{
  "hidden_size": 128,
  "d_expert": 32,
  "groups_per_token": 3,
  "tie_word_embeddings": false,
  "learning_rate": 0.00657,
  "beta1": 0.95,
  "batch_tokens": [32768, 65536, 131072, 262144]
}
Below are experts of layer 2 (counted from 0) of a mixture-of-experts language model. Rows are named router (the router's row for the expert), gate (a neuron's input weights, with its number), up (a neuron's input weights, with its number), down (a neuron's output weights, with its number) and show model dimensions 0-127. Each number is 500 + 25 x the weight over its row's rms, rounded and kept within 0 to 999. Numbers have three digits each.
Before each expert's rows: a language model's description of what the expert responds to; "comes before" lists some tokens at least twice as common just after its tokens as in all text. This comes from a sample of Wikipedia text that the model never trained on. Tokens count by the router's weight.

# expert 63
Description: Endings of plural team names and surnames (Steel-ers, Phill-ies, Beat-les, Eagles), occupational -ers, and names like States, Smith, Williams.
comes before: ",", " (", "\n", " and", "'", " in"
router:515485470527491469519499455474475563481507513520524513480494499557491483516481542510518477494480497498490490505469505503477486508489463468524497486482546530530476475516521469465476508533514503471454500519496496523517508460470542471484459508515482517503545535482466506500493509506468529511479438471453477529473464522502498524498532527503517543528457481497495556536504488484476474506509
gate6:490512544511438540466459453525552524516494507481503530477533517524482517501498503472536466486503490503500538480484535509544492461475492503485522480485494496479517479508502503496479484500480455522502494509491486503505512492483492477492476530478482475536495511487507557499469511475509517518503556476500516560471483541551521534475524499474507499512507430482514485500503518505573507538502
up6:500549532466452485523472485494542434497500521559510482534487476486499484505513518506521477492551507493497490500493505476507499498480530503469501524498514454500514500448472498524514489488471510459504483532508466460515498484476479528509455473508489510477464459520538458479486474498511486512493548544490468553495496471487482517504504525508486513514527506505527524457518479508532457561498
down6:463532510472471506509479532554499519497547516544512441475527494529465550478480506505496472520523537509458477453516502470447539510472491538492502536519494522466489485499502479529536463483486528525473523530493527489497515530498546516475508491506517461484459485486539515483481507503538511529518494474464518475503471494507499478481515511488516526506496557504524473520515521545478503503493
gate7:511512464526499491506483458489448573523501533497576539454486521532452542475513576502507469513510503500502517450480513515480528489474524491486480512461497505459472498476486489538507480496511493491512509480520523506488507519494515523503503514473487554495495489476502519500485496490529462514507481484466474532534493501495482456504529481531490500471497524499483496462487515463476468545512
up7:475551480508473536508512524518512529523506497501527488519526531508548432502512503524500451485492492506498509458505506518502498489504556502495505521460464527483544490503504517502516450477500472485516470443489469521538459521459464495485492493508518465464479531497527515507499479494456489463521510511473510492496542489484493503491487504469510453440532517455503511533469483473535509531491
down7:511485516530466484509470485513498490481487489490508525506520540527496550483485471461459535508512500488529521502530474512556460464529516521482482512485488519508495509490481518540520510466454534526494460529492531493536533482497496528520485454486527508520528493532495429510483460456529499452510535498516540505478546495504450521510469501465451516492544506490467486507507508498512499486495
gate8:528482531520518488479541526540477514526512503505516504522504493518504483491507505478540474472513471483491516465492514481510509480434571503533500441520512496507511509484472480489463495504474468508553491516461474495477475462478492461487500533484521522483485542467455474502461519486484495490515533496465496543498492538486513522485480501491492538453474480468494538556489466497511477506536
up8:503559500511491472499520518533543490535492526507496538474497496501535561508490499526526451530521500514506521491479516499465520575464511507535469506464484517475487486498542525515491518470510555494516510486537555464519478473482502500452513491480510461512470520485495536506468495485490521508496487479482463524503561507549494485468516484509511514474485519500510512536505527539522489480489
down8:496536473511517499505519485524544519485511468482459492538495483470516471508507515505535501492505511530489528522503486524501502525558539507496477581491497495512535507448526497524511488535466486521436484528469556482474482477481511512482507456519492542488440498546501498490517480465535449497459521511476493510527462490497510510498469504495535504508507515502480479465532496512480515526491
gate9:497485452452523542468496511482516497529524490524509516495494481513514526497457546510498509525539501504466523546512520500481522529522501504526513483486533541493547489535514459501525469528516496510481459509544521518475521492506497523457491502516562488488487462535484559545507475506493530490485516481494489487526494477529480536488475476526523486520516527523472469467504518501509468506572
up9:461479475499487511544507524541501555500517466501533494484448494505484519497485542512493525478477478515536489491498515488505508508475519489434482523553504498536523495501462502534495503563520560468470483504480499502522539473506482506528494508481524491499508496490446484494507489531468467511497509525531533495492497491502443464475469499525507507532450504502503485450521499522509502495563
down9:508531489533520448518539465496505469482516464545496493497506488496501476522491536515516481476490524478500521483467501547491518482474517494530464474476485547500465530497510470497473562493489507480485523484522510525463467523470501494495490548476456492487516469464462492481513521555519432512472474575495504513522505488499491512490462505475495488532491487485512482472464512529486495532486
gate10:505533447502441473474502449540525454473493506552494505512472522523497512418490511540476489464500481491487509491499506486494523464495516498520518486496511466495465487489472495487501513498508525522488493485545460459482494492498506555523497536485476534491512512509505489452525518482503569522461484488545513480474467492527499479489521510498498553522531537494480518516507509522479495517494
up10:503559469483489478518482467498464517516542459444495476545489499469500502500511517496513521475518498525506480478498496494518530492505487507504523534524524455476509498489474475498515503511512485523464451485464480478493530547445459510477465504522474500474497513533488494518557517507505538539511499515475470515474522474511526537502521565505524539487523547484528539486521474529520511481502
down10:555526503471513543530537506538516475498470474492458514525521496529538521510509516496504496503488485528510500488473501513475491493493479472486527545481478545479476500528500524561514508510551509506502538507498475528477508489536504480523546509530478549508544507529504506464508509506490501489516468535492482475514521497465505499524502480511487519482435495502492566564472536520492484502548
gate11:504491486490513519520511540524503541502496480535527499468469535510429519530483508478495501537488517482487491519469520495518479528538495498493501460484510507475542492518506497516519505500490506564482522495470452545519486499497531558504519458513464468491475474514493520511492525496550449492487483509503497516470483499541507521476509574513496499503493502505499537422459494492505486481470
up11:553535528527481492510517470530531447487499492534460509490519505501509493465514452501491529508498519507490467511477485477530515549514506507485498502489492489487458490526458495539484476486510483438518488545522481510490491537547480499469526516505527478494501505486521490525524507514467589500481503507449527505450474509554496502505486495525553512488508490520498515475503492477452486490478
down11:481513495484496482527501492467485521507479531498573530503438501504503472508544509492496488481473490502522542483543513519484475491498511531510525523474513491498506485532458473443515491463509444511491458509494498519524505474473540508486500498516519497456537521472431485506456460510482504535523514480553514491490472497495518494572471518545494506474507509504512483505503499456495513500484
gate12:528482527514524509478460562512483481518504470519497497479492506511487528503552522500494489469481482515551504523464483498517472528529509503516527498467527512500487496462523514501469469472508555483524509512498524502540501449507523518525464522511526505483556548581517489471535483492491533507516495511462473498486477505555520489491492533475528507510536477539526508511514477527490535519516
up12:502549469506496509500489483469524501550480465499563520488508504526515527487535516515474490504469553517528521447495488514516464546525467496486483490492495470520527506467534538503519468497524533502475571488482495476486536485519456526502487492499497484505506502538483513522510472473502479495524464482538526487488464466480504488537500482448488493516529468526538545545512494496500477486485
down12:538500492511478516508481470536518527504498547484487486553529482503504454516540482488483479488524472508498532512510499496464483475576482501486517516545480454477482527530498516507490485495462472513517496490524544532482488481508480502532547506578493483512464521468526535463544487495526476501447492497527493513484532506467469467480535530504493517469505485493494490511527492518489509537515
gate13:481545503531538497493468489473421505504504488482500514507511522511530491478525515459514477478519482527452503531492523511451522553496456496507514517503506456497482501526456492497460500535491515509557524520506528457512501495470476498541526504503503464467482536574505496520557501462507481505536501486489515498465540496530502491481481477484499494529505504488539533460492499499501506502506
up13:542483511500495517482506510473493527497501450483548511506484537516544475460471513496521463474522477519493457508468484516520479489459479497482494494494475494512517479503532509546485495505490559499505503459494521519527511485467446508486534533540429505464509514558460490505514509537509450480473470507516524494525494491511453459462529523521478493475489510481515538473513505483483492496513
down13:533461525488475510493526487558506517484536466503516493486515526510581520510487484442496493461518512503465492495514526472507507454454501486475538501552496498509491482506537496521531467469500494517469502482444508491515475529477518478514467482540537552509494519527517513508523477534483527529488497495533476521483461515523532505537493460520524534489509495494506469488485500522508537498467
gate14:455533503488478481506484550496493488495507507527480510521473461567520484447433516518501494468515517514507520492477481524462496494529495506564499453488478482517515507497495487480504499516507508543532523525507507511512498478476506511503491519513515495476491473519466470475491513512517444488488519499489513498562531510491509489457497496493499437457530485447509509475489497573474481483525
up14:482517460493507498528556519475475503515535484508491513479491517496497492467484496488473460523474460509498498536502476469448533542502457494501522517482534540506530503476496491476498504522501528447521528505480484517551487497454522479579533513515543484518483480494462520493482493506557495505461478516532491534517499475522517488493489487467502529472559478497475500501494541478464497509518
down14:479531500518503515507513508512499468525455477487472482516492524471542483483483504533449519455468470492495553457519528502562487502509506496506488530504508519492513499480510454493547530525473561512529479499474506510502461538492534507479507511476492553518476498473534527479476531514499531533522498518508531485509531470482469511476509480490504516526534501539543483478475507514469507552537
gate15:473505506480508512494487485547463519476494485519521517480478515472488497508513526547527523511520489511485449505509517525489478481490468503493516495484517488490532482471563458502516515495542548472477483482536513504496495477524495534497508505468492533510585501501504481481478530475526500491497497509482483512501446507453484527518520448484520513469502501482533510586537485489495488447532
up15:490476481472473467545498501507470539486489468549497501499517491528508479459492515446514465476485491476497478515524535491451463481455523500529500497540479495482502471506452488498485488516536484514459463501463478504512493432467507491511438501459510484508492523506461555509461500466537525496509476511504492514523522497510472492483518496482501470441517481518491495511506442500482508514495
down15:514502477543518525503480477480449473492479513487491491512449521482479495509444506487488502489458503493529481497489470481534536436482441456484513500503489490507482522505500468447485504506515483512467477480490475481500489529547532493499542526512511551567489523501493486505473534529473505509477480493490533452522511499514490515516518553527470510523518487493534501465487545501459496499483
gate16:513460521529481508471495474463498503535472500533503509504489517472539469503471510490538480532469470513484507468486519489496517540497464494513530542482546522502518497509532515457531495528482508541535503467470484528516501517490509496535555535539489451505493510522501452516536499497478478458492480530470494532487512516503483509502507476520507521478454510513481425508555489515502505546518
up16:473508501521523497509588496520517514493437513490451491466497511486545487497451470474503521543493489507520482496521485498430534534504512506513461499437504516502477490530523521457508496497515507512494492496449509508482498491503529497505485521482533517539501533444532506465493513503486478512464486520528504467499514487489509519498478486504484480453478488505429510483510485511526474466514
down16:501498502509463490494505525476458518465448478558495502476510529511453468512435500522494510458504531504515513499455493469494507540494518464515501499504527534502474537474516508486536479496536529518526512508495493505535526517538526474467491479530480483501508517517473457497544478498484441488525495480486477504486513502491476481508556539514501545525449491491468540481490496534461502508487

# expert 29
Description: Column-header and label words in Wikipedia tables, such as Team, Votes, Candidate, MPC, JPL, Role, and Preceding station.
comes before: " |", " |\n", ":", " JPL", " ·", "ed"
router:524475505504511520481509485537459522517503510477501523453472508523451469516477505526535527481505506465486477524489496507501502495451552470479484520491526507486532475559476524482501492471548500555479507500514493450527535513516486535469528502507476484490485515492508524528485490508472480508518489470465457475519518502469473498515509489488463510537500510515510548499537472476510543501418
gate1:518515521515515522515528498464527497509505452493484503487533460506561506465545469523519496498560513485472486471505495514510522492488501498482476525532498511494466500489568537467479482470510519482461490514527453510524505536506515497529485527518511486488488496543506470458518509501498499474501460492452444478470522502503504502502540512508483497524520502498531444520503442486519511537447
up1:528511518492481471526530539477496569514504500506495485480512489503537483469506453481527484494481542507504518540490488528500491533552464500450465513479495501501488497462521545539502521477516524552510547520482475469498503513477526559541491502506502507545509486530480491501514505506527537510509563498484450516432520470483490486509480486523492501490516500487490512527500453509525502515495
down1:517519492513508476516513539473503501459474502541510496514474485496538512530511481447528454494495506550512532512487499464513508521516525497493494476505482431488480555477489511555476503503484528556477511534528541516492524488507490478494535542523519455507511487524445529500488472519527435494485507506516509505488506503513521506486500509501540488539484460490492482440471484480467495479513
gate2:495470519517514459505524524463504544489479472478506500460528506551484464505503549499501497517484503501514491527499506497524515514499510508484508457524490507528461517527475485499477533481519456443508506485478511441467507516466465467509533510497496478466518499492521448484518458512463492535563520489521526518485483459520476480502454493528479480531509555484478494479502483490520482504444
up2:472491509539512556510516477509549513520504475490503502495485496495515457539543550545508488496515476509474510510494507483532498481449517497526517482484480467516552528468468504510497490506466489479498534499492504491537487489470464478492551519498466543469498526474460477526501470538524438542509506471495472526496497489508489496510474481526518506587481473502509491475476507484493494516470
down2:498484483509536489516516526475455502523502440448495538505495514463493473526483516493513490517516499497498489501471556499547543482470530451489517519479472493493487508496503484515481488477538472532486485478482527531496536519505491501523529494509443488492531506517489522493542490524448527508525502531488483499513518518475494462501467432541460550504498526522495471544484471496538535500499
gate3:460506460523483502535467506474503532497483488487539508476524467529483454486486520508498495543521540483487480547528502490483460482517555496552468515535495510517516498503517498453521497523509506538502471548465513531503508531449470519486516529477509459518451517536489509492499478465529492462494476531502525526507508506481483524484467499469532476479477467480480479478515497483453498461491
up3:512519492504498505484469507523468519512509494485501495506508524498478512495485499519480507526476516470511501517481479513438571516499525495495488501529550486485526538503515487482560520495473474516519531487481492484508544535530479527500483504487446530528465538516476483486565498450468511501452491515480493520487491487489553543545493479543474479508513502510456538505504548490454484495498
down3:499489496498457514499511472549523490523516531508487485520540491531495469476482510528469509512464515476460492512513469452478461508497563469477501504528483468505499509523543495556499515491567541533504513507495517467569489528503523524472493503500496483471464480532487489506497510464486499473488478479480489502539472508482534458509500477497494464469475493483485481541516484471529472544481
gate4:508492515496501503500511505525439519461484538531500530527455492508523501473464473457494507486553531459497507495553507484470495503462488495474529516468477456541507518531501501500521519511480564477514509517481517541530509503470501554464483496505542491458535542488524486490498492502475495527448469512478487504544474527511483477496469488552482483488459500468508508505509507484497476508486
up4:472482478494496513496535476495507468490511450514532534524490531540477488567476514564478529518503467464507491527504526495473503520510536500516512524517479479487509487498507523495462480522484524497497534496500527524504467492522508536478536476532456456471563488546498495495450521510494485514512532501514493557510482492480508525567479487476496513524463500461488495489464468511492516501517
down4:476467570513510518513489543510522479456498550536498522506521504445493498481494476488494478525551493474467455470502499545514497520500511474481537513486500551531524517469492530472506498535462467529488508479511474554503473520537486528508476466501512457474503542499503490480521516494496478517466502495542518513552511506486521508474453508466522465485484506494490517492495505492447490503490
gate5:509533496558485565474519457526501522451462514536493480514476528514536486517466506493521499464479495485506502470504496524536523513500563490491468473515498439480470490483507539514483526525493469517537481500518518457486489537499526489485470484484525455515486540534466501503494507492490493488472534531524522469473509455501505514522498510505467447523487522501505493511510500470452506467491
up5:503487497471536476491470497495484466532509542485517532525495459498510493493513498528534498538529522502523519583546518497494506487516457501483475494522453480483508491496508483515488482498480530514476518488487518498476489453485526473520550524532511506510497506541476475486462460522511428539496498523481509523481476489514526492496490479483529523440476531484534527572500508511484486496477
down5:492498532524510497545517555499506515455522519498513493513514504502544493461545456548483524477486493540493481534501501467505529519531454532474484499506465519511493473481466482497485487503480557482504501489477509467475472465501444491544443487457481483520486489503539493480537465522482474504505481499484480521544481478504548501490483486514486498453533486519516488553493491506472531502497
gate6:502476451491529511523499517516469494555493509487466484526533445451480496480526489464501507539468472503494510503517483507475505507499436493519479513521476527508508496508438482495561486482546505490489526474509465487435503511522517440486526507506508490476493538534481504485509525499484483455518535530482487522530512469502530491506506478523481515479489516505492560533496472468486525491492
up6:533474476491506510441486493481492496516572479521512489526473515477492503510480470510472492521500462478496524479497483478496480470514544496488525474518540466501502513467541542512508553494483507542532537492548497508558530483503474506511496521489557511530477489527511492515533480510501562514489514509492518504456442491500497514507473491530468525465500482522505502513473474505556509513470
down6:474532502486509484526509481509549489448546482517476502506492510468484534471483514475436496496511470459479547486500485492491491505508512534465508541492511498525539515495531501474459521505476475495520454488553514547483501514470480514555481521487518494489476471473547505509507518509535488486483500479487538477470480474534489489485469521529483481469497451448472503487490491513469511549526
gate7:500502473494494502498525522499462484472526538474571530520510518535578472482519537489510502486507503509490512469499529538476492475524467510496460484473512528465479505486473506507517538480496483503526496508488511524482489497511487515461513497510532492492517579459514508529532550525444476493508523512468505489512516505496457528472561478543511503483486466470504531522499504505472497489481
up7:482486574499506480545482486498508522451481501431520503561496477502531483485490515499511479518489517466485518479525522517509494492506476497503472549447511541479482489514505548485547505504495495501493509508536507492513522492545481488491505501502524562501467476493520493497473518500533471535523459516477517473491471469510552497494465525532527479499514485523508490546512454529528518468508
down7:509474496504519517521481508537561477505493506498485514537491527484469528500505500510488519481522532478493480485541530471549523484487532486460547502502506436520496505479516503505462506457494564497470497481503492480510503470521485487530509512502500499472464500474548506454450528503534505516494486454493511503501456492472566506489498464507520460456503490489505506482535506455525528521459
gate8:542483483482476472465497507494487500559515483531522491527494557520486508518482496522495506507523481475502525504540481476505491457509476501458510529522491552474492491519520469512485513493497501462495537455508501517511516494521509509531528548478450560468500512490495505561429468513495489467482469483487499518521461509523497476528474527457489483488504453483516483500520486513528456528504
up8:523503488503529510494573457487438500553523554497462497451468489508490469490515492505491520513510481487466487481480492524519465484471489496496513493477475481487506487521506492500518494499529477492504540439489460500481502530544497495508494535457490572524534466490475479456520519485471494482512461489480514466492507524491515500477525519507479497472523480473497516457509473446520513476503
down8:535511523519530525476522516545522496465511525479534499536491476505524497507520496481566506501574505491515482513549462573474499533538495488473478499504440532503507454525530499484492499508492498479510504490502466484488463479493515492492506522516477513478481473477544519493464505489504498479506509464529491480498504444468485541526514486521469478486476464501509546525494499454495530503502
gate9:483486487495503526462488517527481524440499520510547510456521493501560512487483510461500468533499504521506548547528486515499502493539504506498486518485500480472466505520504467535483495484499507485477502457444528539491483465508527526488487499540557498503462494543494509463508523521486500518477493476487538482542519472488501482495485533491488508513509493493515558558525506522506528449461
up9:497512518510527457484519562481505546490491474518494505523483534500497504514518473495553511521501500499490484485504490447454498497520481495485514520465503517477497499515492559520543509497531503512468534538523499464548531486507499488531504463457516534506497515495445505466468482515558531445486489486508453488486512501508493487502519523507458513496538435489535537495491506476530507477510
down9:517486524509508494492506489481494508477514501411505512545521538506462468513540521456539490470540480526491495475504470494519428476466485520527502461467486478517463489446516521492496508459528485493503477534518496501510511529541534445460524482486466551516520486512457484478510509512524482514482481514532513482513506515506498516502510484499514522477526491483492521450516508531524515489488
gate10:509478513527504531506452489494516507516490500505477483494513519500497482494527512521477530471485497500513502506513496475496472485511505507570488500465468524511538495488549501483500525505495489565471478488521477483474526503478460461502526465451490476491505490455536509534459471481430509476468516492459495471511509504534468475511475447486521459477496466516518497532514536539472456461485
up10:522528531481502507465487485492501544441444522504541481496523539483527495487446458514516497504480482491508512461506473511494491536504523507529477500476530480534515481467430541486486490494488531481473518493496532480506477487523505481510489471523563526477480513539494513433509497504493502539522521479536460512479479523507490507517469516509508503496528468526474521461474540477507512523513
down10:514470514511500494469511465473483535512463503468506575475463561553506493525505504466502503538529498476522524511509488553480468477505484558485497511501489499492472494523443500472473472504512509502468495527467488501494502502486535481509513484444513498424536488475494478525524522516509490477505460528525532536469508503533536495505467477502535501486480518523477490476509497506503530493504
gate11:510512524497487475529502532534499490477502491528509503519504513553470472521443492498472512515504452505492483509495535477510496499526465507510507533487507523462517517486510518485480444520517490478473465520432537483554494483499495509469456458482514526451476490506511442467488491464474491486498508558504498455522524504497545535503510487489506510548493519527465498488486471499548493486468
up11:544489529519515499477552519497487495505481491504514502549477460509482501508521472487508514480488532491496516490479515485530493558472490499479448490534503491505504532504512502506511573521451521510519541491502488548469530446496519480538514466489582489511520466507515506493517487472465463475509454454471511513503529465485453469509474518501497498510472512490501490529506523495497515489535
down11:494526502519493464500451521490502488485481535481505479504544485512521492481485453478523486519479465509495490574489482527491495496514527497483508511496436484490507487539515527532524505515519520571534514493542466516497509490498461548483446503508497538566509492486530473523511515492526518519488459490549523528461504492473533473488507509508561475499488528512511514492473531513507501512501

# expert 20
Description: Word endings or words just before a closing parenthesis or quote, such as le-ft, translated titles' closing quotes, and surnames like Jones and Lemmon.
comes before: ")", " |", " (", ")\n", "),", " of"
router:526532444520475466483458462491481522478526490541541505489467478537469510460487517520520507487498490481501481488482494506479503522472505468484529498508524526525470491553500470477473479503537502482460493446499467477548480483507496502463489511513537487473502484537484511496479472514466552529527474476491475478521516476537461498497539470536479517504510477478474499529451465492506522526478
gate1:491510496496525505470509493467468506532487455495513497572535463511516433553555544470495520539524507512484535523473530493527519524497524507502527512516523497529487502486496510511536498510540454504523432511508464499487507478488475518455511500558484498507502481529524533525495519511482507513537500493481537489499502482504447496499511520513535491518478472497470496499478460460519479507499
up1:474466506498534472488515444484535511499462523475521496496489514490566506526511477452479503505461466503480502470523511469522469473478505497508502525483506527517452492529529466496459477511489474511512511468504476490504562526528492496477521554506497525527482486504465507475543495467503548484513462489494509499484538497522548461460496472488518548492467509523520523508529501524528525521524
down1:510503486458467508489517512495509500504485479499502506530482523504473531487502507446532479500470540486518470540460508472521498503528475458517496539485426490491481502516507464501507507571541505464516517485437484519496488470518530466470494495514480555463480513490475488514542521504514482498518504455532510498476511508511500448480491475534503489506478506517516539489479454521482536529529
gate2:511504508517517499530499524512477498495512513528500464448441502474505494501526510432499482496508454488487518511481507458502505501474519501510476480469482498492505532515517484484512525492519542551474495509478520486479567527526507530519535439466531485488483519519547453524490465514504481525460466492496492514532535468498459495482493469499452477509475456503515477523466530520518507491465
up2:461476520491496472518465594523477481471525513495506513524542526508483510543461518556480522472513528521513456478467523508463459511513499504469507533512494507501485522540487500486509509496474506484477506515493529508532482499510509494463457508494534507484513496506545524462491534484494474480518540508518492517472474493452509457527468518488500559484488491473482530545517504510526493505527
down2:496497539507478493540516553477478475534508523520511472484493487508505527493507507466474487488466499489482487523492476497492468484497496535497481471521525497535510508486502488482501492536460486517509531462495496482506509490467508515499449508493533426531486537482526537528541511447470506509471527502524500508477548491465510512497465522506527478466475519517418542551485531504464493483477
gate3:530519491524508506501485493503451516503508523481482500488525492502533512485499513478498521526536504516474499530545493503486441456513483502487499488540527473518457508495487488491439517507500520503512525444492498523520497522506456555503454509507497527485528492504469551556510502483459456474510439502458511536516498503486475520469485544494514480480530517449459496492485490520531506543486
up3:480494502497507490492524466515496489524514519510487551479491470543471501533519463536523532520530480493495512499486475484525531511491482503500478525507472475482478496482485504477512492522524504451460539547494472531464480481499525506504508492465479537509460467482504487480506485488533464479449470524504453487523497454521504461505516512517542500574468537492485521435539469529479501490502
down3:462489492468535482541521491530487528510508507551517531465482530534498509504521485499496463519457511513518499493461490486484534488455545546521464492484492492483465482490500503542481492500492540489509551480501473487497504485540467488528490499505478494470534469492462462468493475498461535507531472502550512528484491533478524542441494460494503527507511480539554498512514500503488537494496
gate4:492481508523516547506470456511539529505507489552508486521519496523497518540460486545483466556512464541493501491484496476505534508522543503504496509436511508502495501512530501522488505497474545525492506509534461475509500542550559528493507499500526521495467477491464521522528545552480505506526501466497510514515453519497499528482488544487519500495511511514488493511515506521571518478514
up4:526496469527505538505475505479456512511530477550484508476484440479510498511528454476491468448510461499496514501521532514506521501503508493478498503503544471484520502496511490518482494488493538524507477500534546486520498487526528538487507498474515464484481485484521491527537517513528543512515451444487475501490481492466506481526538572517483481500538492505548476446539518492539504489481
down4:512487455493518529490491478497479493526507506485478456483508500499511555484454519519489483473457481519468532489526528501522522529499478506538534477545450546488482485491479512499554508498533486456536575535461480500508518505536512512493478514505461516512540459533509483505521535476487499509513460451478505507487476493509499493526505512545501546511494525524515534491509531485521522526490
gate5:519536498505473503484531469470536478447505504499470523495543532480509512473508524472500536561504506479531520511484480519526510492482498502519521489475507462513486494531482498447454530501499519497497422493496500478501459509459488498520514502486478527516496563497523473448499476515498482506514517471495513493508462508550494498481499489488503492465448480503464568523453505474495516504475
up5:485512556489558492518489505538519506567531528497479514515464528475478477479532458494506507545537489525527513479523502481493487539511535509511497509480488511495491493498537477514520497501503481514499518453525519468511509521518520537539483470510491509506491516511439481494480499500528515509527489545511517471511515543426475521481526522445467527521536481516489502479514507512524461543505
down5:497528451506480481515473519528498467488489496512502433504559504510460497502518493482499506494517550493510490479532487501474528541494524479535493510522460495486481469479469514508456478443488529502495523522470499504542526469483503517524556508466510491490517530478507487475505478507506503525506476484555465521514476512512479538513530538502473507545488461467468503502532474521490502569483
gate6:512486486508518523462539528523543553502536485568621495506508507507518496508494490494510508476495500490491509494486522504512506454524471503529509478476512480509463522483476537486500498472529486525511493518518495495471511486531512471541473511529522497504523514483429497488502531520495480519514515508469495513455517503465505481521456484477469471503471503481522545468479472499510512501501
up6:430474481486493452494502500500458499510482467454485518508524499478504530467504446454493471473523457520484515509477528494502460501499503497543554506520545483477544496519466491514493523488486471494507528451523482530488521515519483502458468534504522471513511497491538523501572501520479502491481490468497456506474501521507486504482475496512508443527535542509520495497495512502480507504536
down6:521515500487466505563474512448503488517482499502464500509506501519519466454513499468497526439490527504524480543516503467492520504480528492506456506509471519475468578511487507478497510528510466454476495473466527490486487480471470507477508472503505502487527494500426492489476502503497461516458441530499499499513530532486504498512486480562514537467508496475483521499486500505478544500507
gate7:519525479476483532527509495517490463546488459471519477486517506513525483514527480463512495526524489502464480526551468497518509536479491497491484479491526525496515510480472508514501486514514539524482539485449545475524456485527511496504459489511465444535474501510497494498532491520483532495474468495453502530492502492534551487491552515485502458510508515573505485456480470502501513453516
up7:494529439480527438467494476444507444539536465463508529506516474465476517513465517522516492486515506505484507503537496514462507517495515491448515477531513478511519514474475465484504493527505501484512485515481523493532501494510473502475518491516471485525543478522506536520526477478486567492480524484529504467482477536524517501518523521544520510465488530550485464457510495503507489510476
down7:514551539490516501500520487514527484485453493515469459485508479487455508480560461517520475487498470533495487456491452520472468516518473457482468471531517513504522508477501545452520481546509541474487479504487517486482499461485526506492453477490503469504467505545496513501517522507489536535450504494534476498520499464505525533499520523482512515479513514505474487507456507514465486522548
gate8:507480548492506507508466438516474499506472500478503527513524503487478547489485473498506499542487535531495504507506504528497493526493542501497492508462503494448535480500478482473466526524499514483487484535527475499508520513544498456500501514464523508491520519478470504480449509500527539473530525481459523482476476548522521509460508473462490525521451535453529505491479560558489515501483
up8:473571528434537472456482502495523497491462485544500498474490499465506499514513539487532471485533485506507524490509481457510521531452495504535509500502525445517512487466514488487485505474498498537489513468501507510511546502509467489491466511570528494490525534497509476508545495500504481500507489457549494547545500511505533487481526520516486511498488469484475535475505479482479465521521
down8:474507422513526492499522474495545496504476497481482508509495499513540500526519540510501506493516509449522476524492463551502490487523489528473486509553464482553503512504536473491499528520504474502471490498503493512458447454464453481478511508484448481518528534483472551475480492554532527510533513494507517473510481475459466506493505498499502505506507479471500507505467487480447486495488
gate9:480522493512487514505516522515492477443506504481494465530546526435516519487502470507502496515507511498510494550484495538512503537498558501508531456458504505518489488497508467520531511530513553572501531507564504502469489523549485479469535454515509487464515469500548527502465469500494540503494503536495504463534478512469492519533508476486497491482493483497476531522503518488484497488512
up9:473477475514505509505483565525465498488508509480457517503462489508489495502476506476472501525511488519519473503516459514512475486483482493471485537509485529520471508464486449508480538480516542472495528478531504449509521478520555500498462519495562505507501481477495524544478524481534481480541526482485496476517535519529486483533498475492472567496563523484492480467504499484541494523516
down9:457494486508495498494451542503452452504497450510530478513507510525508502482521512523470513491511515481488509539505528550522472471498489508513493475477475519526497467506508472521507487501529528466457545495506537504489513489532464522504488542468525482503432477521514478478517529507462498494478482523481496475496467458502518487533539506470494529493519486483483563519496545511458456541494
gate10:501490485510469483550469471487470484496497478545522492436514530500425485514453552544494500528501505489514518489477458519522485508461450504475520534504503518479519501490516508520498483482486513499497466524531498504471478476445512460491507496504480524525505510471489574523508528515507503540484488517486493473510437474505495476484513481495493506491508499543537507448510517506512524510465
up10:497516520549493445488464478505472471487456512566472496486491526559490493510508533555506477513503523488481503531507501491497485544493445496490489469476498499525522464497480515489508467539494452464483493517531484522549487502501513450510521478489468510518517506476559528520505530497503562510495498496490530517506512476527480531542490520510501464513496517511448510478513493509536483520504
down10:492498419509545510477485480481528515509491536525494493532484462452517475561495487500487502531497475475486514522510472518472518469468519482494491480472484516505503535497458522484496509521504519507506469486554471499489511500496515504512536517494477510495513496503483507539502558533512443510513469454505535510508441486531515501466508534518496533533449515527517507538493536513498504535535
gate11:559480494542529500528480545484475450503496499480514528490476503469512553506509545497512505501506500511496522530491514459481534534485521499502500441508506483469487513537470525531443528495519579493521483485550468510452485487531495528497501460503516478501477496460545548513511494524493493499484511497500493466487514509493536521507509522490515499510474481472505463466500496554501524501477
up11:509464512479507506522495494492467546492503513520524520466477501527427512537501528523528520560526461482499526531513543465512492496481534494479528510496496481508495497542480519509496485499478496551490512537521492518452496482461499488501438507524459493470484491507524491532537491499478551521497497496503508471505570510503506495474515519496533539547497511501492486515509517520550546486474
down11:507491521506520478521537503505505495535501507516450511487484489518471513498496500508482496519492503492487514516517488533498530485463519445491497567539471524455516535507552490501486452503535519473497484535497526492493503513522493531531525520483454539476488483475503469494517478465467507483552539502485501520518486457456510497484472444509505539453514530520535504510518520517557545506480